From a checkpoint of a small mixture-of-experts model trained on Wikipedia: vocabulary 8192.
Below are experts of layer 6 (counted from 0) of a mixture-of-experts language model. Rows are named router (the router's row for the expert) and show model dimensions 0-191. Each number is 128 + 24 x the weight over its row's rms, rounded and kept within 0 to 255. Numbers have three digits each.
After each expert's rows: a language model's description of what the expert responds to; "mostly gets" lists some tokens that are sent to it at least half of the time. This comes from a sample of Wikipedia text that the model never trained on.

# expert 1
router:102183098117165174130142151127117083131145127103107073156124133117163130135161123135135123147126114119120098112184141129083111138165096113170131157149133115151154137150154091101138109096131082145107127116123154164120094150164151151118140139145118130117123128107148161150119114046150135145111156127125148121107095116126100110120160129121112149152137102120163155158121142153097162156098120104118157112102149145117106125174111116117126155119153082117145136160161116101148117170118170119150101155135164140170091159173117139122165139136133119127129126161149131133147096144093139072
What it handles: Lowercase word-initial fragments. First pieces of split lowercase words, mostly single consonants like s, t, c, w, as in w-eather, s-nowy, t-ear, dep-ends.
mostly gets: " c", " s", " t", " d", " w", " v"

# expert 19
router:111121161118145119150086150128113117109118129166081137116173084128156128113097115130134106106154141111128122125169123117134104145107143132144121152108098152134140160137104153133114105173141126112159128126082078130120152160122118158100143120122124113141170129147108120098167101123122169131177139103117198111142135091125174159122121167169141106134155113145157123103162128175115154137066132134170115151098089115125147164156121146109151145117088163115100122078150114099119100108115147147120110105151171126134133144116155119172121108155104129166122106146128150171089159134141112108
What it handles: Stems before suffixes. Content-word stems just before a suffix such as s, ing, ed, e.g. view-ed, consult-ed, l-ook-ing, sign-als, School, band.
mostly gets: "ath", " round", " government", " School", " support", " Road"

# expert 7
router:115162120104158139172119089123125154115147119160106099117129149123106145139095158131138165143142119111099136119125145104129128096089144130112094113138129171140130105119125118121134155123088168157152119100143156090146109157120121152153165127103092154150125147157118093081142140128115130112120123147130163150081127120139075147078167121140093105092115121153108069142081120131126138105168141116103124127155131112088087120102109115136086106157131146141071154112128138105107090090144148119155132158168081150172170139137146126144136152118171103113156081126108129131155155113117092124
What it handles: Clause-joining commas, conjunctions. Commas, and, or, but, plus relative and subject pronouns (which, who, that, he, they) where clauses and list items join.
mostly gets: " which", " and", " who", " he", " they", "\","

# expert 28
router:103136153091143096128170115120157113135093069151120135114127137135165168141095118118140103142110130132159120118132142132130115110098108104145119161127141095112175125133141181119156121068097166085154116121143126140132143122138125119162132183101066108102159116085104122099124089132130130125167133132148123103088138123108113146094135122100140151119158130123139186147106158092103114100153145121101161105136126145134108137083146103095150141150069153115164145110122150143139127125097114096161100114096135086137130143125141119128169160079100102104108122147107136167145153107139106153
What it handles: Name-initial capitals. Capital first letters of proper names after pipes, colons or dashes in tables and lists, like M in Mastini, T in TSO; also colons and pipes.
mostly gets: " M", " N", " T", " K", " H", " J"

# expert 20
router:133102180099135110102130177097092084143146115110130103112176121139087130072159105122115179151123139133125183125092087154162129145146155135140154123143117112150123112134129130132130127134110159110162114164101176122150092114106120089113123164117103119126106141118116076099115090095168077124137147107119103133101121107107118141141146151091105138078115141144088114155131128157097176133139117117145083187137136081120104146117128143131145137122135152177124125149165116133110097137127164155182158094125150131106123135121117136193138128138131132149125125118132125144159147120133131128
What it handles: Years and United States. Digits of years and ordinals, especially the 9 in 19xx, plus United States, England and lowercase word starts sh, ass, res.
mostly gets: " United", " States", " sh", " res", " ass", " England"

# expert 8
router:140142134104147139139196120129139152123134103139068126160158123165110106126110148125106114143147173140155122123086113132151073096127114122082083142153096138126174111123130144131123155109139115186122103162171082166115084168123136125109141134139146119111150087091108154098146131140135124118140109109153119142108112101158133148119138125104123153132110160136125089163104167119147168100137180144182116132166149135115148130096110115136105126076114149134141108106114127147089158115189163128133158178126140148110150110099139079123150128124135116114150122140140136125147111112120098154
What it handles: Digits in numbers. Single digits inside multi-digit numbers, such as years, elevations, coordinates, percentages and table figures, plus million and %.
mostly gets: " million", "8", "7", "5", "6", "4"

# expert 31
router:090100090104160126171111110125107164128103128120132136136166107144135138090144158104111147125141126103120116094084148110146133094114111130151127108125123134144154104095135124141108120131099139162146152114135139106136154178112083112147075130107122134171141144122121156146167161148114139115095086121140157139097130113095108107076160129154099090171091140151125109174115129084143190107163150157128117176133135163127137136136129119081127120124146179138116106121119122139159118090151132102147127166127117148147150139109122105117144170175118128139150108126095162123118162162058136117
What it handles: Spaces before numbers. Bare space tokens before numbers and dates in tables and semicolon lists, plus month names, plus or minus signs, and dashes.
mostly gets: " ", " November", " +"

# expert 22
router:141131071145146150180120134132138109109087123126121117136171140124132083119169108175126108123122129118125115145080064149099135156096085132157138132146068141132102179100151116137126128100122128100122100193178151139121112136100123119111123142110116157117110111101133136128127133162135154112122086120100159163161137138126082134110122127109154091101127166131141132138106117193106109112112128108117161111167137148159107117125112119105129135142162134107123132086115152137120118123062116134104113107131088106160116116095170131112114134146127138092150161161138066138101143147149125119
What it handles: Foreign name syllables. Letters and syllables inside romanized Asian, Arabic and other foreign names, like u in Fuyang and Phu Bai, al in al-Dawla, Al, Gu.
mostly gets: "h", "u", " Al", " El", " Gu", " Se"

# expert 11
router:131083149114145119104127114117134113138136160094128112175127094178126150120133140121100100113124143158134114108117090115097117151136141077098120116118125136128118108163116110107127070115191088106113107116144091170129135118153145149058124106097141139162140160147135155142139144110103124142119136159126110136111128123157114084135130148120146094111164129095141115079137113075173115132094136157136126122112133093158122108150110098103150141152129066103128120129113132104099114142113161135113171057125114159093140152141135146055113123117122156137108091120119107154115125121091143131
What it handles: Mid-word syllables after consonant. Short vowel-plus-consonant pieces inside names and words, such as teen-ag-ers, Bradsh-aw, Mar-aw-i, dis-est-ablished.
mostly gets: "ag", "at", "aw", "ug", "′", "att"

# expert 12
router:144143102144102132130076143132157136134127143138141094130098099135134138112076147109139159125148085112151113129088176117168142125115085144164132134118134132139137120148099125171095102102108130125109131132125138132149118154122128089127190184147126119147124176165114120076125106117084110145133060125128113155120141138095094151120143124108088121171115140129136083161177131160191127132170141165139150123107181156090141124108126121132133148154117149136151128122135158173137132121112149110164167115132104124164139112114136132151128145122111148110149131175123131109155129083121109175
What it handles: Digits in numbers. Single digits inside years, scores and table figures, such as 2014, 100.0, 38–10, plus word-initial sp in sparked, spawned.
mostly gets: " sp", "}", "  ", "1", "2", "0"

# expert 9
router:071085112163150141100092125168116142106102158146154123172131163110167132122144139112104164126135105120099172096169134120140122120116124142122130144101086155088114126119113113118138177127116131147182151159108121158097127151082132125127126110136127139130122190147100090115110112153129102136119160167119118120159129117105126121118089089156132151088203127078131125150080112112120135179162088151129149120116127129127093132137120160125176100148151135114159128123140113100137091112104131094083106135138143123105098104122122087131114079150099134150134136130121122097117119125146141150
What it handles: Line breaks, list dashes. Newlines and the dashes opening infobox list lines (Born, Height, Position), plus table row endings and heading breaks.
mostly gets: "\n", ")\n", ".\n", "==\n\n", "\"\n", " al"

# expert 18
router:125108138159115127117170095104117115134132159106138111125127143121129112140134140127148126090119158100120110163139107127128169117168142172120114110135120110105152180141104142148111122135088127112118111103138122108097147165095159093100154121164143112123073132160163173116144115150163099122104159079130137141156129155132166148114144088120153127145122109155153137077163115129097127128094100128145199144127085155147151149131152110120126097111104111132133115126113074126080135109169071174121134118156121180144164089148101111173098135131126098114088144132161118130128111144122141111
What it handles: Adjectives and suffixes. Common adjectives after the, a, or 's (new, own, public, local) and adjective or participle endings like -able, -ensive, -ised.
mostly gets: " new", " own", " land", " public", " large", " small"

# expert 2
router:157113153178103136133168121125107142166146118124180085103078095085135155097156144156101119146120158131123117124106130119085138131126122148146126129130114146154067109096149101131128122138145111119139130125140131135131150123140118145119162128091150138142111112104071159134135148145153106128148120137089106164188124113104074127109115093121130126124106134111115136166137109161116177126146132144137142118115119175158110119108163133154153121151132157152125124182109135130140138121164148153087139172125157119110177137098132138134109173150109111105156162169163167101137152085098178105
What it handles: Vowel-final name fragments. Vowel-led word pieces inside foreign names and places, mostly Romance, Slavic or Thai, such as Tunap-una, Dar-í-o, Cort-ez.
mostly gets: "ina", "he", "z", "ana", "ara", "ia"

# expert 16
router:130111143094115105099164110130084139145118160112108152130139143121156155158112111144154123143123140094104170135125145112117110125110201140137183087141130115135144116101146167128143111141138082089139126146095149135126119096149128107132109158123087107159100095121094096142109119098084137131135104142172123140119119104150159177121108121170129106117125112126117181109125149134078162131133123167164119115125129140063142133122178143103127166133159136115146100131086109099101164095153154133137147098117130105143121180130153112148167145124136135154082098115150108084143128159117121101
What it handles: Capital letters in acronyms. Single capital letters inside abbreviations and codes like KEGG, RCA, DNS, MAS, often in parentheses, lists or tables; also San.
mostly gets: "D", "R", "S", "L", "F", "C"

# expert 0
router:115149102116088126124101112110093132141129172164123118095144153110126143143104106144132119162119109124149140116125166150138141157111174107162101100116175106157134110097128144159090117113115139080147166089155114118101165123157129053169140127117149133123124113106111135106123115142118125133114174133111186131122137117139108078137085089071130114121118100120117178128162120133195117096142151130124081112132139124111134084114080169172117130138125112133141171142138133149139122098159119143148143097119117123144146114158141146110145134146153160138128179128096135137120093143144170138
What it handles: Closing brackets, field colons. Closing parentheses, table pipes and colons after infobox or taxonomy labels, plus chemistry word pieces like oph, eph in orthophosphate, cephalopods.
mostly gets: ")", "(s", " —", "eg", "+", "oph"

# expert 26
router:142164143136090132081143169149174097099093103104129136045108176106120118118145167084158128111113110118123143144151108153109094134118126123124117144099123121106141151147153119113177132108108122160105159115099135096083159148120133136179053161155104115153099116145139089136090119090142147156118150111110144090162104158123152092147131132108162109160119122131099132130150136126134097130139130106111123121124119119146142145141145113104159107132118127120119140116125116129155130140129105154144139154149132187128061093100131133131102117126147103083099150091121155130106141094161119155
What it handles: Articles after prepositions. Function words, mostly the, a, of, with, for, coming after a verb or preposition in running prose, e.g. named in the.
mostly gets: " with", " the", " against", " for", " including", " received"

# expert 6
router:107175130152129109096108113138112142139126153086138142124101142113135102118133140159111122131176160140153120160096168163145083157166106107121094088124155151104131111124142143118117115144164178164104118158080111148146110108075096120131149127158140089123096125132140152114096134162134151129134191110153129123101139117200133131110159107134129118115128146131132138087157102109142125173107094146168156156155112167167134140141133136124127138135097128096102090153147138147080142153124132135141114141111160180105160149156100136158136129099136115152122123113102163113091117177149117141
What it handles: Quantifiers, dollars, headings. Quantity and degree words like most, many, several, well known, dollar signs before amounts, percentages, and section headings like Career statistics.
mostly gets: " most", " other", " $", ".S", " well", " many"

# expert 4
router:121137120130147124128157120100114128108162138124116119152113088117128137112125128134135109058141132099121139152090170121143131106157123112132141116118122116144091107092076116190093154150134091145137116103135171148112119103095161122081160124158141104151168138137135138154139106117114133119134158117114159123156149125084141178158085105147134176107103107142113106085097110173095143111098133127160089128124149094137094118106129096145123152107102140088149110150097169133157164116125140096120148116129152148066102121116136149126115144121150143107087072129130080121133125132113099083
What it handles: Sports season terms. Competition nouns in sports, election and award text after first, second or the, such as season, place, team, League, Cup.
mostly gets: " season", " team", " place", " League", " game", " election"

# expert 13
router:131144132141124091131132120117161131123178123106088169125140137142103085117122131166141163092116122104114126150083134095114137113145104151108126132136149136093137120161153118092113135121160144123129185155146139141099104095130136139113128057114138145091159140166143147173158131123132112092101142145110119130123178107110147153135099121113153144134135152140156174119128135099129133129096143111088069121100177143104112144142090150120077103090174080137128183140098174135113134115156125106105113111170102138092105139155126147114134143178143145107146114129157098126164112133113120115
What it handles: Mid-word pieces, war terms. Word-middle pieces like th in 17th and ig in origins, prefixes such as con, pre, en, and War after World.
mostly gets: " con", "ig", " World", " e", " War", " en"

# expert 23
router:153139102144096136157100162171164088118126114150128158094129127095148126133144093101085136157140127132142119098148105119090134105145142109115133129143144126065121112120115161130124095143125133160105111118094122149158137090126139111120121148162143100073122141121133104134126076136101125146117081115122080126109152141136154118106104142189130101083147137127135105081121123095138118107127125047140144117133159127125196084152125096128116126103162134193126118147106132122145120126127099104172103132145141151120126160114109167162109141146136126100142149138146158165147099112146157155
What it handles: Opening parentheses and quotes. Opening parentheses and quote marks before births, dates or aliases, such as (born, plus fragments all and oll and non-Latin script bytes.
mostly gets: " (", " \"", " /", "\"", "^{", "all"

# expert 15
router:144097097095107103116092173135134105132144091165146175152138147124118140159140137129146122181115128168145108104147112157177117167101127150104148124112146137112154148177116141147115109114118130132114116109112116110089167146164161149167168146094154128123118114106151167163116112117155152126158129115120105099113090144137177115137143105152161119144163126160140141153095138069151122123145175126136109128083107160120142083117136142129128116170134108133124117127174137125151158111113104123174145152143111140116074176166092159135144134133120106111169128105167159125121113123148089140
What it handles: Semicolons and articles. Semicolons in lists and tables, articles a and an after verbs or prepositions, and word starts like st, acc, if in proliferation.
mostly gets: ";", " a", " an", " st", "if", ");"

# expert 24
router:133143176104123099130124134138150102107078114117092115165098111159099129154124089135123123113104162178139154161140132104141116106120136133100120141128109136101117108107108146109144140137129168125131145144140117130124152106115076120132055130176153129118176126115126146191136098137120152155154072119152091084135100099111125117152101141186143153115106146135114149144155132134104131155100083130119117126118113103096148134081126132154129141121134130134158125180133088119137143136146163119121140150074135112117137098082128101170149127124102148149135117102126080110113100163122119067
What it handles: Mid-name letter pieces. Single-letter or short pieces inside rare names and terms, especially m, O, A, p, as in Boumdoudoum, Spermatophytes, OHL.
mostly gets: " O", "m", " work", " Ar", "A", " k"

# expert 25
router:186139125125125154117125127128105110152150156162097156106110131170125150094119103106100165120105142141157107098113105133155130111099161131139119122130119101134146141136104073164138191099155165156125135095137115102132120103164105178114165128110133151105143109113118138136141136145119150155189171121151079150114127148113113086182131104130134141122093108158123154178113145141120118158142097095071097106125147077106124163157094152142130119113127130102085119089134105112117120142124147127105130119131110122154128138158156110075082123092115110122085099136141166133151122114117126126
What it handles: Copulas in definitions. is, was, are and been, plus species after is a, in opening definitional sentences such as X is a species of beetle.
mostly gets: " was", " is", " are", " being", " been", " form"

# expert 29
router:155128171141117167129149132138184150131133095139147101164144192148149088107077134143171117118165113124143186094140107123099161149127123121150119143121165123156092137093111130097108138186106131146141132159108149099186151153120153135162140131184121150125165115128146135129116138143162111104106171085078114126142104149127137138164135113116100127110104111156091087152132145146146084120159117144126108155131134159150147123098110118147123117134135126114160082131143129128137155102125120127116129139119137131115101131115047084096142129121152119135162146141123099140154154102117122145
What it handles: Adjective suffixes and table pipes. Suffix pieces like ic, ical, le and 's, political words National, Social, Democratic, and table separator pipes in award and track lists.
mostly gets: " National", "ic", "le", "'s", " ad", " Best"

# expert 27
router:111121133149126144130105130124175161138089120145131182169152131134149107117153128114102107100119107150154108101159089145157120144167137118111166139143149107160092125119138127103128123183124098107185093127123123165114131164136129121125169142080137122068154149150142088136152154129100175125101153156138122116133132107147139089141170180110121163143125101141127149090122129089145116113100137152134109113122094082156122165115154139130094161143086106130113107125094111114067098128138139107088122114110107104163091148138136138113117128120128122172126096168121127109138108151163167137
What it handles: Letter F, name pieces. Capital F and f word starts and odd inner pieces of names like Tiff-any, Mor-oc-co, R-og-er, plus See in See also.
mostly gets: " F", "oc", " f", "ot", " Bl", " List"

# expert 30
router:099126125127098145083127132108126110126156141104151129110103098144112164115141078114090132108136136110140130179156095109159169116153139140137134122122102104165106118142119126140121159143124145118092110094111152149164122113134105121064136106081120121146105101122111111132152110118110082114113147103117140179143117119125156102148157131146128092145097114105117122121088129124116170114122088155147160154112146074177140065123117126166159150122066137108097153143126123103120138101126134172108118084140182143163165083154124157132113101108121144159089154133154135148144121111135116095
What it handles: Noun suffixes and plurals. Plural and nominal endings at word end, such as -s, -es, -ions, -ism, -ment, as in attitudes, Religions, contexts.
mostly gets: "ions", "ations", "ings", "ism", "ics", "ction"

# expert 14
router:152111099167104146169103105137122103118134153169204116150127084114153123148135135149179147151125125133098180136121102117134136113104143118092118123147088144128124084159129105106133130149125153125113104166125116152146152145133135116132065113116117137102147143115160110153106133139111100134113118139117128136135133138161165129105122131150111130159190124106121126094180138123144069134154109127091103108143155124176154177138121150093114144092148114136149118122110130117138180131105091093158127123117136122072119162116176122122169108134089121132146140125106132118101135159161158180
What it handles: Section headings and breaks. Wikipedia == heading markers, paragraph-ending periods with blank lines, and opening quotes or The starting sections, e.g. ==History==, ==Cast==.
mostly gets: "==", ".\n\n", " \"", "===", "/", " =\n\n"

# expert 3
router:136100127109110098133156076134066160091168126107132121157092142192150142107109149083111117135090122111124129132145119150103125131112159137132157099138125098128119169169097119142127186127150135143139162118100111128150117123111145151108114112147122117111096113150095123119159143112127142101142132135119105130115098139099174121155104124082111125109072133109114087167147131140179134143150107126121085125168099127129099181136090137150121093134146174143130142108167143118139109145127118144129092157103129094158138137139082149095081118110134120111130160100110125141100168132093172148
What it handles: Auxiliaries and function verbs. Auxiliary and common verbs after a subject pronoun or noun, such as was, were, had, would, to, plus pieces like can'+t.
mostly gets: " was", "id", "t", " would", " have", " were"

# expert 21
router:125102148133150118140085134127126161121115181106098131080113108168086100131141120147157104076129112098100106145151168160109120112142114124114153095132157104140125102113154151118143111129172090131166140141172161153147133099160092118110134127107122159116124125155113115106085153133125111139110100117110130130089141156148123141092139105104153133152136113127123152151115125104140160177154140144078176106106131161114132064119142102113118131112117137163092159079143120158147126157134107086135101156084140094164153145066150136099118116108159128144127135118098127151145125166113117163
What it handles: Initial letters B, L, V. Capital or lowercase letter pieces starting names and words, chiefly B, L, V, b, l, as in to-b-acco, Slov-ene, l-ap.
mostly gets: " B", " L", " V", " b", " l", " n"

# expert 10
router:129112153160100123160138093151138143113106097092121150046101160131077148113148130119125122147113103127145158155106122142106133116153131100151155144063119129152121128161174109156157124103119117114117109110162116114093125091103149141136129141150160085172152120136130114100156150144142145127114100097118103118109119134137102127142131119085109126129121125103127127136138138129125108087096105104128091130131095109135132097150128181182167118116130155104100108153099101138146116139100101142139128129179136153094095084079160089130110106171108136152135112095104148180130134093174133126
What it handles: Prepositions. Prepositions like in, of, on, from, during, after, since, mostly before the, a or a possessive, as in early in 2007.
mostly gets: " on", " in", "In", " from", " between", " during"

# expert 5
router:114153116114125119116128129168137140145126130142118087083131114070114133164137121107153156155121110201148111142114147104131202145147136162118105133116143144099150100118092108178154104133115124153125111143143116141159118174115118105074141130143137117155116121141151109093117171141140148085125101187151173162127144158145134121145121167158129148128149110116148117110110118153133113117159182128110165146153127136087116128153155124109114131143122126100144140124166145163139183153127169151095095082163131130148117125152102160151131112121106145135121154132168138067124118113154155117
What it handles: Consonant cluster word pieces. Consonant-heavy pieces in the middle of English and foreign words or names, such as Par-ch-ment, Le-op-ards, semicondu-ctor, Pot-ter-y.
mostly gets: "ch", "ip", " re", "il", "ter", "ach"

# expert 17
router:119118117143179119119156128122148148093168116159102104132142096114117090154104168092100116177114158125130109132123136130157104116156151134124107135167169160136159162112122142151128090110115108097089135133145127134120135112131118094198125083108147120102132159125137139143128153134179141197116143128114116108121132143098113151092144112107111131112117171129096126087101094154094097112149149127124114085107135107158128142111098157160135152125137126127083146123105135176164120133134115150156120123137135138110154116078130095119134159138180112120164095116079093106116130107147096180
What it handles: Sentence-ending periods. Sentence-final periods, decimal points in coordinates, and clause starters like that, where, He, This, plus g in Thanksgiving.
mostly gets: "g", " He", " this", " U", " where", ")."